config.toml
hidden_size = 128
n_experts = 40
experts_per_token = 1
hidden_act = "swiglu"
moe_layers = [3, 4, 5, 6, 7, 8, 9]
router_cosine_scale = 14.0
init_std_router = 0.0386
norm = "rmsnorm"
tie_word_embeddings = false
optimizer = "adamw"
learning_rate = 0.00384
max_seq_len = 768
Below are experts of layer 3 (counted from 0) of a mixture-of-experts language model. Rows are named router (the router's row for the expert), gate (a neuron's input weights, with its number), up (a neuron's input weights, with its number) and show model dimensions 0-127. Each number is 128 + 32 x the weight over its row's rms, rounded and kept within 0 to 255. Numbers have three digits each.
After each expert's rows: a language model's description of what the expert responds to. This comes from a sample of Wikipedia text that the model never trained on.

# expert 10
router:079165159131135077197135108154034112147189114070105128147142102139093174144144117146149149156150089125192162145081151114169121114162153140170144140173209157094137150100157128092200114123164064152154139124140187087173138114092084131093183118139108145125180098134133064133132127129117200111105129142147126144136092134141088136105160090076104149086164151140124128103163082139144115163133
gate0:127116203089106064125111082099180139099130195112094126144131147097127190148140107078100098135122128133106127149140098113123116128137116133116095167101162109178106167175146190139138144048123137168089151143167115178068152142170144173125179129125135094113144050113133156092149146071084139156054171151122093069178128111142191090114130135141148087084139128102152132132116110154121191091098
up0:142080117136174124180087137135118154120166189146079112142143151104165140165126138125139097108093204123196100127115113117127147166124138109155067145155135105173099148149174153119108111100170106073090096147182140110119177109090092134169148135110098104145075112149100152079070166105166148167063204120188075111045113102135187122107120158102150098124142175179081142135114126142120145116113
gate1:159093100136118118140144129146183114137139153102100135139123104174182168124107192113134113111135161161112180160075123129157168114106064137154128166126080095197131170118045128140069173179080171155109150187154118086106153138129058136112142087125077198108141173104108176129093143140169129148145141137136090126127158195125094092158110158166136165210147163170114100108154107138116152146127
up1:115147059130136132152078081133105069143034068097200096145145104090133123116104122122121088123169149132129122131127163142163139120142139179128059113106141129112178139120138118110180084096135150142101136073118126151102102116108094086159113118064068110182102158135087072078094134140111121150141181081170141133090173114106163116138118103155110077077131131107129089149089124052131098185176
gate2:143099103161157147130137150131121110143083194142132073139127147168098179155136135087130105166107145141140120141085067120081220145171106145096037095043117188134063121127065110093131127129095067151121131131184153086091141154147119149124158160107127128151149174129145123083117091142180084141129157112128120112127131136175125091134141155136134103133139158108062103076146106094163049133096
up2:152148108093098113128112171117062115129112149149120142169126143105146101131163087150145199113179156122106073096159115142158108103122125186128214185117123122101115140099127150077051125075150142098120110087094173144126113155114070173135170135090177131139159142110152117138090141169110110082110123091120071118211161112081132071155149197180118168097109124175082135139156122162103135106085
What it handles: Biography verbs, table cells. The "was"/"is" right after a biography's birth–death parentheses, plus table cells and scores in sports and election tables, like Died, DF, Turnout.

# expert 6
router:123116137160134035085151091157076217099091123153120108167151187092173098107168169122104156162111161133163126106146102143131113078126188129130165079158110175126033139116122114153152108149171132132139095084136207135129157100123112150152117128168078119053138098136154163145131116161127127101074163074121189071135148090131169152129154132127151097101108155128156097111138129114095104156106
gate0:128131108079125117094074093084141121110082140062159144131156160144151086178112129117168131114076175115141149131118099120091118126144138105094203178131084144115138138103144118104177134128103073146167115138095080117092170131129122128106176120123151030132156223124112123126078149097104134101168085103103119132102083143178088038151082102109153132095123147061099136132118136170185141121087
up0:138106062147140110115186186153109148149155175170152116118104066105136104106138096178109137128162128161106089120120115143173165144154121116174066154119138145118139137124088107156119152114122127186100162088187168090170125148097115109118090084162092172141105063118167195161135084130131139180111163165133106074136134142069139206110222146160112131180112113130106125147108112087138060118142
gate1:101149120161186115134166119106113104156104206096090120069104180112115101121137108081144112123129104121113076076161171142129159132148133127139146172125110115150131135159146109112108145105156112189113109129139165107161124084124172042102131155137123094150141190066150144144128095110168167206231107118108088160160066121116121108146151112224122124121143167145086119143105154079160098131169
up1:109130112141131156079118157139106119104117195073114104101015185119121141087159127106141112090112131196132099159114159132149196180150144201113123106128113125178101120207163112093080168131174170086133149126116143096124127100158154065077121143130123112132139139120147176132135091123182167137155139158121085114173145131070139126121173109189128197102086155181127149103149128112137140131095
gate2:159153093134130109122104112067136071079106153057080113114139133104095098156128167065095129124045152074117120119080117102077092132101134091103124178056066137113129169142164122129138121102122113114106154160129145129154108177168176137149118122131133178135169092096144118110105132123138139206154130084128174176132121153075087146126067134107122145150198148135140153141087124064192084149156
up2:099112096154157118116102137189147132199155145133124156121105141121167165135117069107118123136120116185168180101166106109124158152172092144134149090164090121182120090099120092149122117118107025139130135067129128078099218106101048144160153114108146058130141196133142086138137142132135100105060119147107057108155132134115136112109133116171111082142172097097092193116143132155106138137094
What it handles: Sentence-final periods. Periods and closing punctuation ending a sentence, often ")." or "".", especially after dates, deaths or places, like "died in October 1104."

# expert 18
router:154138156044129130132080106128067082125166115135201123166137124110120173097147114072115091186076102113122130133159118147144132167125151142111078077139160133125137129107088143112153183103138189146085086070065115120151121103123125132086136133160107102093150072127157116139119160055054125159114108156124154139136125131158096171093109095094141164201177112113094134088158139117184173123194
gate0:141083153074197084103092141154128158158126073107158096118098142105137091134157149168124100117126112156096098133127116140118112135095139159072149115139104084112116133134124151146083090129123089156181101119139119102120125106173116110157138124119196197143185193137083152079128077120106081040180180143118105206168125151144160116107103096083110112140122148136169100175101113132070043148103
up0:083186125124091140149121119167117119171098113227110122107062158186204095081168135145144105117131112182109208082130112100127132142131055158197156123117145104105129113147142168146142108126127112113099098185095109115162154105096133141143133114124135134091109069192117152118173198156137144123134089149120099122113070133119133144107156167128150102141188059130153153106107166165155182126154
gate1:122149134158166137101151114122091148153139103112100174134180215145108143142139163177099117164102163146113088148102167110201148122105124112168127118112180181090109112104163119122063072138154112099141128128158130181165063126100186118084100191137155147074160131135128119137058128113130148120171156117148080213173130102135164085119121091115130094084107137113135167079126051126145097112169
up1:209095156123136115111152075089085145130147153151122115146087138100104085137091170103176126169153117139109123085111239121097113131133142147160191150136095066102120159104118101135155110146107157164079129123182178136109165142161057136094168102175134113152156111099180160114181095197137119104095147142143150085145131184126124124128143139107131156151147148187129115177121181056136151148085
gate2:140160127141116076154168199147163139169140121167145135141093103177173115131140136195090134118149156119156106153179110177078150074079144084126090080140025065102122086128143090144101142081137146082129143106138133114064126166143159175127131057141101152145136176107167152114132111102131071148144136119135161075153158113071157075139128099151124105111098162135136170090108118127052125115127
up2:099117063135119093142153128167085115120089134127153126092099103071188137184164161103092134119108155175096152124135107173072103171071147180122063147163099179110140157132084114144076168091085102124124134142163127092116111165144126175148159158085149108105117104159119135138094095148148077149118200110152134111116056200137180143176124151127115151153124034128122165150108117122129073156110
What it handles: Place names, coordinates. Second words of US and other place names (New York, North Carolina, New Zealand), coordinate primes ′ ″, and closing parentheses in tables.

# expert 39
router:131136144073147158122138094140147070114150093095166094202122160120113156068090169110133118186112068124141114182139154107155193119105110112103136102116129172124116133122133144136128096202154082140119145138105127123134106128083057097135142174143087117060149096138132147209173138135154189090112126128109104134115151112141112182126099154148110049198141125168093113077132153104183101156194
gate0:103105154143133082168135142079119098124168147126178113115150122118137127188104155088166100118167186130113179125177145090141154075144132156178066139166118106077123130151122113122158140122103122085176091208171153112079147147134205119138135079104143184145118131150083118132173104108122123172119109140155126183135104142091087111061081141134084192115121114056165083124093128193141101128171
up0:098162115112163180090061153186124104156143184100123071131116127148140104125150099168103135102081078138127047127109127124153087141096130063065166141072199133130112146134110168143130099098131125162160157106121116124124082137132048155119119121147146143104198142082052099129106145101092156127111096082091138109085137111164142113181147121106129094168134204098100130146180094088147101140135
gate1:153130155101139160112141124130157197159154149143111112142103149105148118126069139120060146137168098109122170166111136094091143151145101107118105154164141103181135168161130154061189159129091127125145179095151141125127121115131175141105172101136124104129116164110080139087162104155146172117105204108196114084088084170082126171078088148084055216128094126132106143101120062187128156104146
up1:074086145094116118116145140111127159122081141145111162119120104090073124114099140153093157116131110134134115172102170091132153172178160132096155106171153157124093096155160182093195201092112098111169123139053080128164127053108166124122133112116104182145080085133126089127139113130098110067114123149111142090067096130123094154194164119173053150119106149154122069067158141116164132093090
gate2:155135119107104148150119162101161158146121174082176148173161119170095099178144102176106109132114152067162186123049094141142115142141075149125087123122164137119154079126154158143124076127145166085115158109128165154141199085117140112157173141068124157142121086159126113118106132121089130134107134185144101156071082104152174088124092142129163181114062111091119126149107125229133118141203
up2:133143124094115130104134158076174129181080097117235100169167117162087205133159131137125164129172163107104153130157165114114124164115150140062092120128144123143147086159136202132131075102160122110133070107163093133170133081122099106104144120114112127090206155162118128177153158092092173150114111193148122115107093148127144127124119132185117102158123190042100102122128125136109079153104
What it handles: At, to and numbers. The preposition at, especially at least or peaked at, plus to before verbs and spaces before times or years.

# expert 21
router:130094177081139121122117178162114158155161122083135138151180118123114147081172150112167151129169070203129080104144128152122146070140127134108095140120115071143114140119090125092130188153062101165100145128178143056064162082125145162160085098120148105117079167167083130130134137120143159150171060147094166115094138089200121185128114126153096128172111104110153087169189131136089128143138
gate0:115079118138106153155139140102142108193151088109094085140094148144156090094107127113140129145100184092119109162153141072162153151147093115142185141174105124134179177117133115138123102099123142086134126090125139163095101169119169175089149103109123125080126127113157106113100098125113194105051097121147137165115127120046147123143127182080124216088122146145076192103076061144150138064069
up0:097092091133105089185147140141110088153155122100135130102115163118177109053156121195131103115130124058101118223149143090135140138115172127082074187148134177140147149122102142159123040139163098082185134098095138158122103165115120128095117119140087104159174146168163171150131099106121148167116086142183174129131121098085161154165128199092079088145104147107128158173082113141129122129125
gate1:135221112134091155088162150121174179168172150111180122165107134135133149157163093158096101116123108147165158163130085156111130094086067170140174123091186123122135110129135105142145061152124147172155111239111112150174142129118086094112109092101094163090149114152116138113119135105120161112096097063134157110075108120110170136191127155150108076169117111144171138047085119123153106119122
up1:129132149137143096126133039107113100127083122197128040224141139089087050088094122138107154108146136141093171136124156081161125133154144192139114133109116139113154131149128113080120095209160139134163098122079076113097149106140149171145163142180186094113085144128094192095135148152126134069095104122132134110114141119134151080072170077106169100118134132147153127157148092145153096133137
gate2:135133159105158149121122193137088118123136117158158159117114116111144061138109119166124113126147157123106097174160158129155102146209159105138164114211061144118124055154165188228076116201106132106160101069126126139150145130113137113097131080077146178129156158126173151121141078083105173132108114140129133101089141109166134110103144086137177123130179163103132095070096112167090119114106
up2:124153150117122090152130108114092073064083153090113154095216132138184132137104107147152143117154158063162127138149183121194086145172126065147134147118123161114096170163163097147112146135133111183105149077090103168115132167154136129105154131085143130129130177103088076147118121097111147124089114137101100100184185140177121156089177094101182079172141156196187112139188152146151123113129
What it handles: Inner word pieces. Middle or final pieces of technical and general words, such as eigen-st-ates, Spectrom-et-ry, un-like, arr-est, mon-uments.

# expert 0
router:049133174113111104131115106119114136146124124104108093141054136094113131092153101129142146117122099147156129096077108144185138126102150116143096092119015161089146160105168104119152181166104115114119044122094160127147129099159103067139133145178071149075153120119144130133177147150125103182094119114102146110146125084122123199120165126097140123204170081187059128158140139098133149154170
gate0:122124128069111134144115119110153074143168133170109126083150101143147175155049087104155099089127191116089123105137141136105140081102054093095164152157146087160183103142109142190144168128121090138185137119079142176116138124132125185122196134048140172113094159139075156122151100121129122124114159114136152144179093184077118133140117112203112138110092111081163116107108104174099089100173
up0:109129128137152130112109105114124129084212159177110125093135098149156140128078049064113110124157203093163123114115152162147117136090130084114131125111134070130138113096187151069094120155171133094132150150113099122126093097099096071199152091142108189151166120089142133096184121106109128153111145105082168085108128115111049130181092118168050114131099142064143094153154127132163141150150
gate1:141137136178094146137114103069129164146188109156104119142146147123155151098060099103135160132116129164145127130092136155105137144155135085140219147112101109120118084170192128155154118180176052135154141119124133195149144147106123128156103096157130131160186110180085114108136117069182146149091153171150080147129134179151157126080166166093135211115088100072111182108166122167164104120091
up1:102159152144084064110159129141145133154098130111131119131147090120134112141093164137186103090189087115145148112191118146071146142183170155147090173156154093079126147119099171174173100137105149133067170152087179149132088118160090168174058173101103035086094080114181132137099134137126099132086092134141126176142146108182112110126153174114135122135110081149150161163105139139130197119116
gate2:163197136107114148114142133106149121104143110141159051133174108139119119120129169125146047111177137143147122096148184140138177132104115081124122151150117149166106118069097165196091124043116210171134123127158126144153075121083095087144176133163120093116110114173046114142128107083098106129150124172117109164139132158141125121145123156093108130054200109127111146115126085106185176091104
up2:117133085124127159064119103148163078086089166068102189100117115093171110088164113135077124182167164124164148137143152085146123131090173102139131150153101120103164134132135131180105079105164110103119058173168132098119126163160120132186129166117150171157113117112127169102215119048075117153133067083136139131094155079103144150129085118114167158085163177090136116125139145117188100134137
What it handles: Proper-name starts, CJK bytes. Initial pieces of capitalized names and title words (Game, Lake, Temple, R, P) in lists, plus Chinese/Japanese character bytes and "Note".

# expert 19
router:118153131087122143104167130188131076141160127068152124153133082114133168116121140169141185171079128129186100198090102177102139110146137131119127113114081110097144184105172128136151168168129081132128118133126112066167137073138118080114173165104141137062203125157146124153147211165104177147124155118104112108099111113167137144094172104128120096145135082184094092128156131086149054183149
gate0:158138104172111120121164123144131126094155118138088085140133153193134087159115188142102106111082143174070159085135107147136183110143107111195125094145197121174120091138080164150155114096158164127169135115139167166134065178138104092157136039085072109192121154160150116140095082161100081130118096121174105137150128151081124153132054149135092175143135163100125149142099083127154135083094
up0:177125147110108107173155136125169109120103121136084142133165108121067126160138132086175138148085102184173102117110135164147063116189111155133201177140138127144114175121132148127095177138162117130151115165099099097124187105097062148064104140136131057161138153152165086171057134114141139121119099156130166155167080137065153123097176171130176102093136131152078077124132101088151180096089
gate1:101140225120094127096149125162074129163125156120182084137140170198135114067124106151123090114115108114091161139147085143101171108089164138139131085073120121068091105139118106182102108091120159138142162117128152169164116172122115118124140107133152137105153084114151117113090083159141121143175088089155068113084119133148141132182060087128144165095126198039127169124082111123088129081157
up1:180156142077159074175122136120157113115191081088129115123102109054115133172069128123132107166175099152140111140140167133159161153092137154139088122123195144068130160122120094162166107167121096168128118158141116101096106099141055110150119144153097097137095092158125127158129140087054143105129133150157149191163117160103183104085147188183109110151112071150146156149069117171070151157101
gate2:143104139132084092105132109131083123137098134124086089059115135123155161112157137143118084091168140052158159147199187095125098152094114174129135156114120103151085094190076121185096168151113125109132133117176090101151096181197119122136100100131107112153107177117120087139101131118108142155055146123135077181138151124135118112122093124076140093119174112073147167147095186224152119088121
up2:178189163123100128117123154108151161140141119151164143192117091127166118161099095072178147150133115152153119090068117152152129156083074114157190143161167139122111170133191138108182125093103104162148127198110140164102190115135125110104139185126180104088160106108079191096126124089158143062155111122143153171158119126069169139146125090144165169098109078146124112178078165104084136140144
What it handles: Foreign name fragments, half. Middle pieces of Slavic, Finnish or Hungarian names such as Os(lo), Lasz(lo), Kuusij(ä)rvi, plus the word half and spaces before numbers.

# expert 26
router:142109140072121098116136156098113143185142143172131151151140116098129174135102064095166140124062167153181106160134096185120082149137115108093101141079108164132137094136138066117088192162177086154116121101152159091112109112157137152150130141177158122115117147151120131085126170128145114166112147165067173146153119069177087165062170160075146073155147081153158091124127140167056089169103
gate0:116118087117093066152081088103138123133108176092065157137177078139155132092178112107121138089110108154096148109131137119128141106165142115106111135115153108067100092083163147170128129134097124154181153161139176200122141106148129124105132113146194068177112116182108085147179137158177174092107122165194135129168114120096167148228072075126106144134130162131165098119103126127083155127178
up0:132161143124169120141142040173138077139092153122130152096172096162110123117090105211108104131108109103160130152072157169110118123126160188112134140115005119165102095142116123174179113171097133107144160095081124160105138116137130138064160099177143164164188136075129113135105102159140084129148109115123133107149083105153059135119130130091137144087121159177103142130059119155177132127092
gate1:130111114109112086137100108083226126125148132140112122147174121141148147115096089134097127094139100148164170127164121115150129126156137116162162113095161102164128147152089156134115067144081219142107133083129112159160183159165160100130121134123172131116098110141107097120097085057198122151175122079146081129149213102142149080147123129126138152076110174067120110166122120210100157113196
up1:120138129144157128104137118150085165139199111113170127141109137135138136116158134177143102150112096086119121086077067126140167126091109169091109178134109183123132068107159084140135158107170101087153153170108098099095126182118111163096166131134131094204150159113079101116067160222074087102132077114138134174067061120086129140121141134135126132155164111173103135067144105109164160145066
gate2:128118167111117130144126117194143174147171128135135078116121200121129103098152126229142129089127130102151058117170160115154164107167124131142078108113102147165090088124180115153154118067121114115138133182098187124216110208135169141150122119096142157089141144105127109122128141114073100136187140105145154172150167060161161151141108198120156150100132132079140093146132087112161157131171
up2:225079176121128123134157133192125169197206146125131109110076182147126111161135131162107145138150078115092076145125143135115165111115111149104111103120078137116102092084138141120161120110122059111093131176124141124190112174114142169124146125153108187075137100088171150110194121128118103156138154124114105142197137102169121172126143116070149133085132119099153145100156125147044187165118
What it handles: Word-final suffixes. Final suffixes closing a word before a comma or "and", like Anchor-age, hermit-age, present-day, Govern-ance, plus relative pronouns who and whose.

# expert 1
router:084116147142153126185123103118151160121158073056140062084133095109143106122215132117135090128164131104171109132150120165185099122160103107157104076116097153151156074076135113115129172106161092134140124154163170113082060146138074129125185144173135086129210080185155110152138140156140145124136111094103110101089121152148129125102186183155121081108167125167120176170123123097101157160098
gate0:129134089137102129122165239058054102108146083133130166163165132125157124125044146134104154119136153206102080156093179106108102142130097116178139141176157094140108111168116124097141134179123169127175103131152148136179127121140155109146033056130141093135086095138140140152148106139093114149161146133153119138106115161137154131181097141085069119163094093127071107126099129118104120116167
up0:121100129082130119109140107146190100104100162167091095130116088098059122132155100169112094169112087072071162113165116137081150096093168163112079122085092144102136118158198147142160091114105088160138120143105108166099160135179156153152149176086057163107191116089135179118065141143119133093103148069079166129166146107140113133087137116169192116153164165139147085140104131112151128137071
gate1:150135182096078124152127081131108103123124149125049161174131128126095057101095068142145118178150079093124123138108106127073166192131127132091185211125067148100131126144093143151104136151105163116151149142140122090103092109125129155103152094150074116139120163114140132048138148100121118154089176105154070177152161159117137131133153186185079129093137160044118143110170092165108127117128
up1:154124147127151105138122111113108127080108127116092173132165108171083134179124108162127136108093121203119120191120074111121170096130162158151108148189109177162132087148162101141099122186143120152180127118133056066075182115112123127112139167159130100093149170147124110132184201103169061106141132060148126096079118134115108103159126129121135150105142207166155116186136172112140095126198
gate2:123154083116120151164110115084109072133127144155120129067167108145162038161145089100112167144115132137094143105137153116104136140090089117168115122163123179092090200121192206088143134082129118113049140153126113128153152153174181149034124145115110130088145119141157105136110134140134127091137167142174114128140074141156117115153134114186119152167157135151156114154074103179099049140180
up2:138163111165178147093093167083166096172130101126130159124117108136144152164108084162097109087131149148097137112099166139151083107075107157178125119115112132222134172121147147115102172135104107091094069121122126155183148127166175109123166119095127156088155130134174192101120178145102144115130134135126084123139121109110200068064082119196183144085151151122184172192084157158117106122152
What it handles: Predicative articles in biographies. Articles and possessives after as, is, was, became in biographical text, such as worked as a, became a, his; also Preceded in succession boxes.

# expert 15
router:091118143158136099117066192118148114171119191135148109137145149149144149074127084144076085177085117123120136125158109181102148151125105081086096101165149126218119206136121131093137174145156112100078105108153179085136144112078113173095128143166124146079126115136137107130094149153161165176125164124132166153147072086091106163145120116118131112212169085189088102135160168110140127139075
gate0:094125097115125171137172121087206092155171128154120127153182129102125180125120112151130126129167150152126162093091097093156100089169131109080186209106129128134143124145121101132106134111089124108200081185050109184112149103157152130118116098130099129136178086203087131176088134133131102121119102122108097108069174141190168125187144105151095088151094081163090136078147142142138111108158
up0:142159130169163129111133147180103132119134106126088126155079156123173058081146117102101154121150141096154165130140124114104111132185067103116121123121127135083136105103098088129148128079082147139159167095124139119101151180137114178087168143138162115103060167073101104143161127170137068168179107097151127159138138100138184137185106149098067136118150080128184162237110170178140107174091
gate1:173147121054126156133132072082109129124073096154165187177156151177150145138089117115167144081124157174119127152158146125159095106132135118102132146098124106064107129126094167139156144074151224146108187118181105130103113107133098079139117135081066079152109104055139163181125158126167125137185083129127132106199123138175110118133125165188122208127127138117154121132160110150142125111101
up1:115090138161171064161144145136128085165138091136104121133184090086121172183182187131182132133150073164162160135116081122148150100103125112150180105174132133122150135069137097140101085155082056103140115165110109112113111120159137136121137107150171129089187107140064098118120070079129157059141114147142138131102127148099195128124102047063146108137097108116132093148081132071103089139113
gate2:194136096131131144133071077104144179125163128105123075110144113173107081145165132150161148103139151114131122208158157099192117156128135131076117075114130066107089135170111148194081181128105137131153108096097148167132142144094107173154133038125084116156062059129124121130212132193166178159167125172120138118133155171167115157145105129135104146148129149127185143156119111132132146114111
up2:160116134223157086102141177174080105103141133135168148106133132129078142107127148103151126079111131178100074111139144155197115117164167110121135142058083108119099127164088136082118129121141122068142143103122149132168111096147130115110159170118119098144082138141126100192111197154104094141120160149118111107191036148035104097112201154109087123097145109119144156143130104161101080122127
What it handles: Institution and media nouns. Word endings and nouns in American institutional or media contexts, such as the(ater), U.(S)., Department, team, N(BC), television.

# expert 28
router:135119155015127063149128147151079096133139145097144076146112121119123174148171149134123132130060123087130144124182146160183137094137103135130157071155173177090155131083181093127136167151153148118120143129075146076091127074104143080121167122132150137163116104168119129171119128101035094069111124147121162137090120119175101165158146108136118081153181129072126080077159128148147135146165
gate0:141111121152135138114139141082161166159127169152118189132151100145144085157094088094084077120100147137174162131131168150133139175170120116087111130086100140112100121109152146123118086118172148071065143103200115182166073101155019193039126082156122152116107113099119143166137130142145133097146163116083085099126115145184133121106121097147140164128114118135199142092144093174079115161131
up0:114067150184142120118147123114101054110062083113170132113133114094196096100156140060164138052152102139078101154165174104148053084149163127146085087146128053140145109114126136143114112120089130100083093110134098140141106155201141128135094070079087170124159143151104154146125129113110122119165092144121183167137127116156151117127098123082150129087148092142080111126112173107104106090065
gate1:091126109136069126116167179082083126100152165169042088143087119128122095141105137119129092122128167099102078145096137089152047138101177118112079166170115143148108113107189167134124154131147116129185161121154157136136112107089080198131064109095161166145089156134144132112130129144107141154118163148150105166128104122064202100099080175174083193116101111125084141111162112173156139156130
up1:085102141106110113116217110152112134131144116086163152183167112185105129164170126166049152139100096133137106145138064183114109110118129100062144044108170106140174100180128100179178134087156093109108119180131125176139082168129181164139150069125113155177138120144075105124111143131175141123159169116073107121142135152101151162134182140144105151108083124135122147117196141096157128108157
gate2:164129147159079103146086116154102145212164189208143154117123100125131133149097110076162163108187107163132089170089152081104104101161095146111128162116153153079092109150172169125125141106098091116179152117076176157163144174113073187097129147085116113121134158133110089097100163096136132127081163102180117156142085091066142140138139121180124180098089107107087096160166146090153141108145
up2:149106108102157129115187110105113091032202131133195106164118136098085088104112117101132172137154175106060173136111131118063199130092119159142129182135107089152163154114106100098188125101124121091148154093147052153102129161156111112139142120133172095107119085140150115154154068106156133106171116155142164136174118103138099136165104085128135137102162118143143122194098175164174088126076
What it handles: Coordinates and surname middles. Coordinate markup bytes after degree/minute signs, "JPL" and "Lemmon" in asteroid tables, and middle pieces of surnames like Hock-enh-ull, Lock-h-art.

# expert 22
router:150124180161069170120172140116090117159109109186136097149109131142154110085155154091094134096109109155082142094079100114063083187124100124049129117133190108189103127172119144101098097145166136124060181084161106143161124130116138173124127148170121122162071163131077153085107104147153122116152101162098172121142101123118114146129077097093153158138112052108146141141076182092128190090140
gate0:127147151146111071129163108130127121166090107101121098040111114177114142108187116080112141127202168113122169119193118132115173121088113096164140120091081135151139138063146117131118172164104105189106154161146066099100069126115046126169114095121191135096087146110108134121151117167109179152104179126139131125177159143099070134133139099113128142066127157134186067132126114141159073125148
up0:114093151165158132128128111163074098070127119185163178142131156116127087105145174124131129147130192108101103126115137098150148122097181195111065126146164126104098125133116134184105076126119131007150135102128147136178099118070108069192189095123104126113130137132141146129113138122135127131188121132151104103091172140113147128127076053138183136104095096132073077150187129116109114147077
gate1:116090158081123093077150131074124118054133114138051146152126083123066148153134088140189157134102106043179150103146093079142142091102123158101118081181177101148086160106108184087101130153060126148129095078148099114085130091082095107122161144117130165136150126143137135151143144139094118100100168171190186134118145156153127101149114108141134139124158095094140084138134117207131152084158
up1:159141065189078137128103162132078096180162070114169138122080103091192132129179131158127137178148130146140152143185164102096146140097117182151149073077123144110122124145155166121142133100158115092128152123171152141128128143062136075132080138119152097092109133125086154170122225138113187139142107100183166075138106158124119086100081146146129134149097126132079128124098135140053091187138
gate2:123141144096136119099164107095075112109151123145125109105124118127190176111148102166124115111188154107153122121118137132166141167116083106193160200173113144084124152071101210151099152091159100072101145119113139037163098167146151107144126136130094139147107130095198186072103111079185089148127135122125139111153103154120092135149092147196131133074123114096145081062146120187091134136120
up2:145125175115140160136144165143125122110172135153110164105108152099151079122092100087109091119112158164099182154121109101094108102092103142168172104097141124135131067094075082125107151110131183139126129110118098171136125150169124086119166093103136178148101097091222127092104080103073066132120191090148152123165157121146052132066182082064143128136075135062123150115118109134100143082161
What it handles: Latinate word stems. Inner pieces of Latinate verbs and nouns after a prefix, such as ass-ess, inh-abit-ants, exp-ected, decomp-osition, and the word before.

# expert 32
router:114127144130147151189153163149137105106136145118100069157139104125129139107152149151209089114114083130115126145160082121159141194118171160184128105129118086073144150095166141072137103149167091118081157111174141101178149104118128075117143078156123149092126064160155094086134111151144145180088059114179125150083086146105112168094125176148153139199175168074124128172130125064109130096167
gate0:116082152180162081101132075125122085100109162178091144126147171138137152159082116177115124131106137071183084150146140173169121108120155111153190086166123150131122138103159096121138137135162138189149089144145161127182107130113073081140084092112113118187117166117088109146163109138191158085096152155119107104128097200072183147107120133175078116111083172100196128138148163120171157165096
up0:146188150157129121140128196125111138079154177041173129123116154094155172156122162079116191138119087147127156132113106144110148110145100168124162132160108121116127093130142084106118119116097151082093165121104152104180144200091147105128119123083030186112145069099105166116132133098121112105124123134193148103137117187106122126115096080132122131078172088131215166179127127121133109111193
gate1:114067151129176133076121152100121163142064097158108151115117185169139075172131127144112120086167130097132079130079144079093121130178111112131149112116124114094177156085127138088167093108098148164084134121143076081181151116107149160147152129179061144085141129111152147163138187130112083160093142139124074222105144156161155108082138149170096161077119149082063143126114121175132084143142
up1:109108095146157140146162187085137093074117143169085156114179130117145149113118153104106129067159109039128137138109139103116110162072167119127122140195185170126146152085135156125128147103102135173148160105154097144150134112087126183087132170138122146106101134059091155183088115156128100201090174133140050104160080147142137070129057128132145137121122189109121153114161196126162136097126
gate2:118122112160124122163087103161157119166148181130080103086077138117105176141091096068137127168150143109132136057139127135109167145110099105058189112078089104137124120077177117166061154077103112095146104129174129160102054104114094171162200137062110153141107105110135131161183173132118098069150154161160102136153149088084160105100182112118121112136118106108094194137104125115138114114097
up2:146147151129125103176186108109094083137117146176153127104167073149121157131108129135137149136120108130088100107145177103232165127110161093144162157123152118142104130098159095116095096120150129162114148159122161174152129170125057127067123172058073160181136111129090161145140137168131153075183122118127087106155186108115184160123133126099176062145229139115080121118129121120090098142157
What it handles: Vowel pieces after capitals. Lowercase continuation pieces like our, ellow, ur, ast right after a capital letter (B-our-man, F-ellow), plus line breaks ending paragraphs.

# expert 7
router:075091117157134142105114106109112143165127101080159071083109096105074167161132132072103098176146139128180073129129115155145138115078162112082210058115067164123107191155167130124159115140110155096113116113143151105092104083142160120104182150182135172109121118141129113194164160141139105123109166122104176083151113067098105119090163116113098112077179152108165075136155168129169146103165
gate0:132163085100152076103119084123131090128062187115154158168120126137149109051106094082126126098102181110087154103155114165153136145171185123138133138130136045135149123126163116211126114107102130091150163085132139149081092142157131110138179142112118107142117162120130196128128152113123156115116099129134101195132144139237137032136078126111112129104175116098150145175088093124149097146108
up0:098095129160086103164125093133138119102112073156161130118113097085119134097149176071141141139155080063142148099151142130117131214112075128108130163122085132096022117048137147134118125105056128127159163096112096161164111122077149101173150140152177077139061148139101167163149118138155158104135132128145131192182134140105138105150179155110111136099102078176114154080133126107072138135148
gate1:106117182178183076127114103143155111098099139144143163159114201106114123140121134072184130151179112152076153107164095164136115168126129168116098170132100095119086114092147107158175115077135103185208111102131154115122142116160143203148124117140099100130108140128142148125189071035117195072143164151131118161171151116075116113127139082147102135167084153151151089118117132143073090119121
up1:054153055120096167158101113135105084177177115166133144150163123140178128116093145152085162131158105108101188177126143151180111177103109079109153110177160084101122119125171165064125118126133146147111193129138149117135100117113168123091100181127160111191108083112130152156110136137171149083095175151170143196138134115142145131155095097122105187161193110205140135142092156094099150159123
gate2:191104072114139155161101176152108097102106105123135099133115090155142113181126151175135095127126157102169145153117048166085112143118132103196096168145084189104091130112114106117138109040159101153205185120152116119168108142151126098086105118147132117157081174118134112085094100101127067184106131139105101045062153143157119103130081130105122143118086108099142105129158130151095075160126
up2:205085135102150173099123168150083097078152176134179139172153116134118119173099144143145106140108124122098087109069058167177115110123145138113121168125132119161107153108119100119148095119134150106157108135121117090118099117156081102144139131149168158171100182148127116114113088025146044152156191100115202166122115104124077165133078132041105117125133088130178115151148097125101141108157
What it handles: Conjunctions and word starts. Mostly and, in, of, all, or and commas joining phrases, plus word-initial pieces like all(iance), m(artial), Middle-ear(th).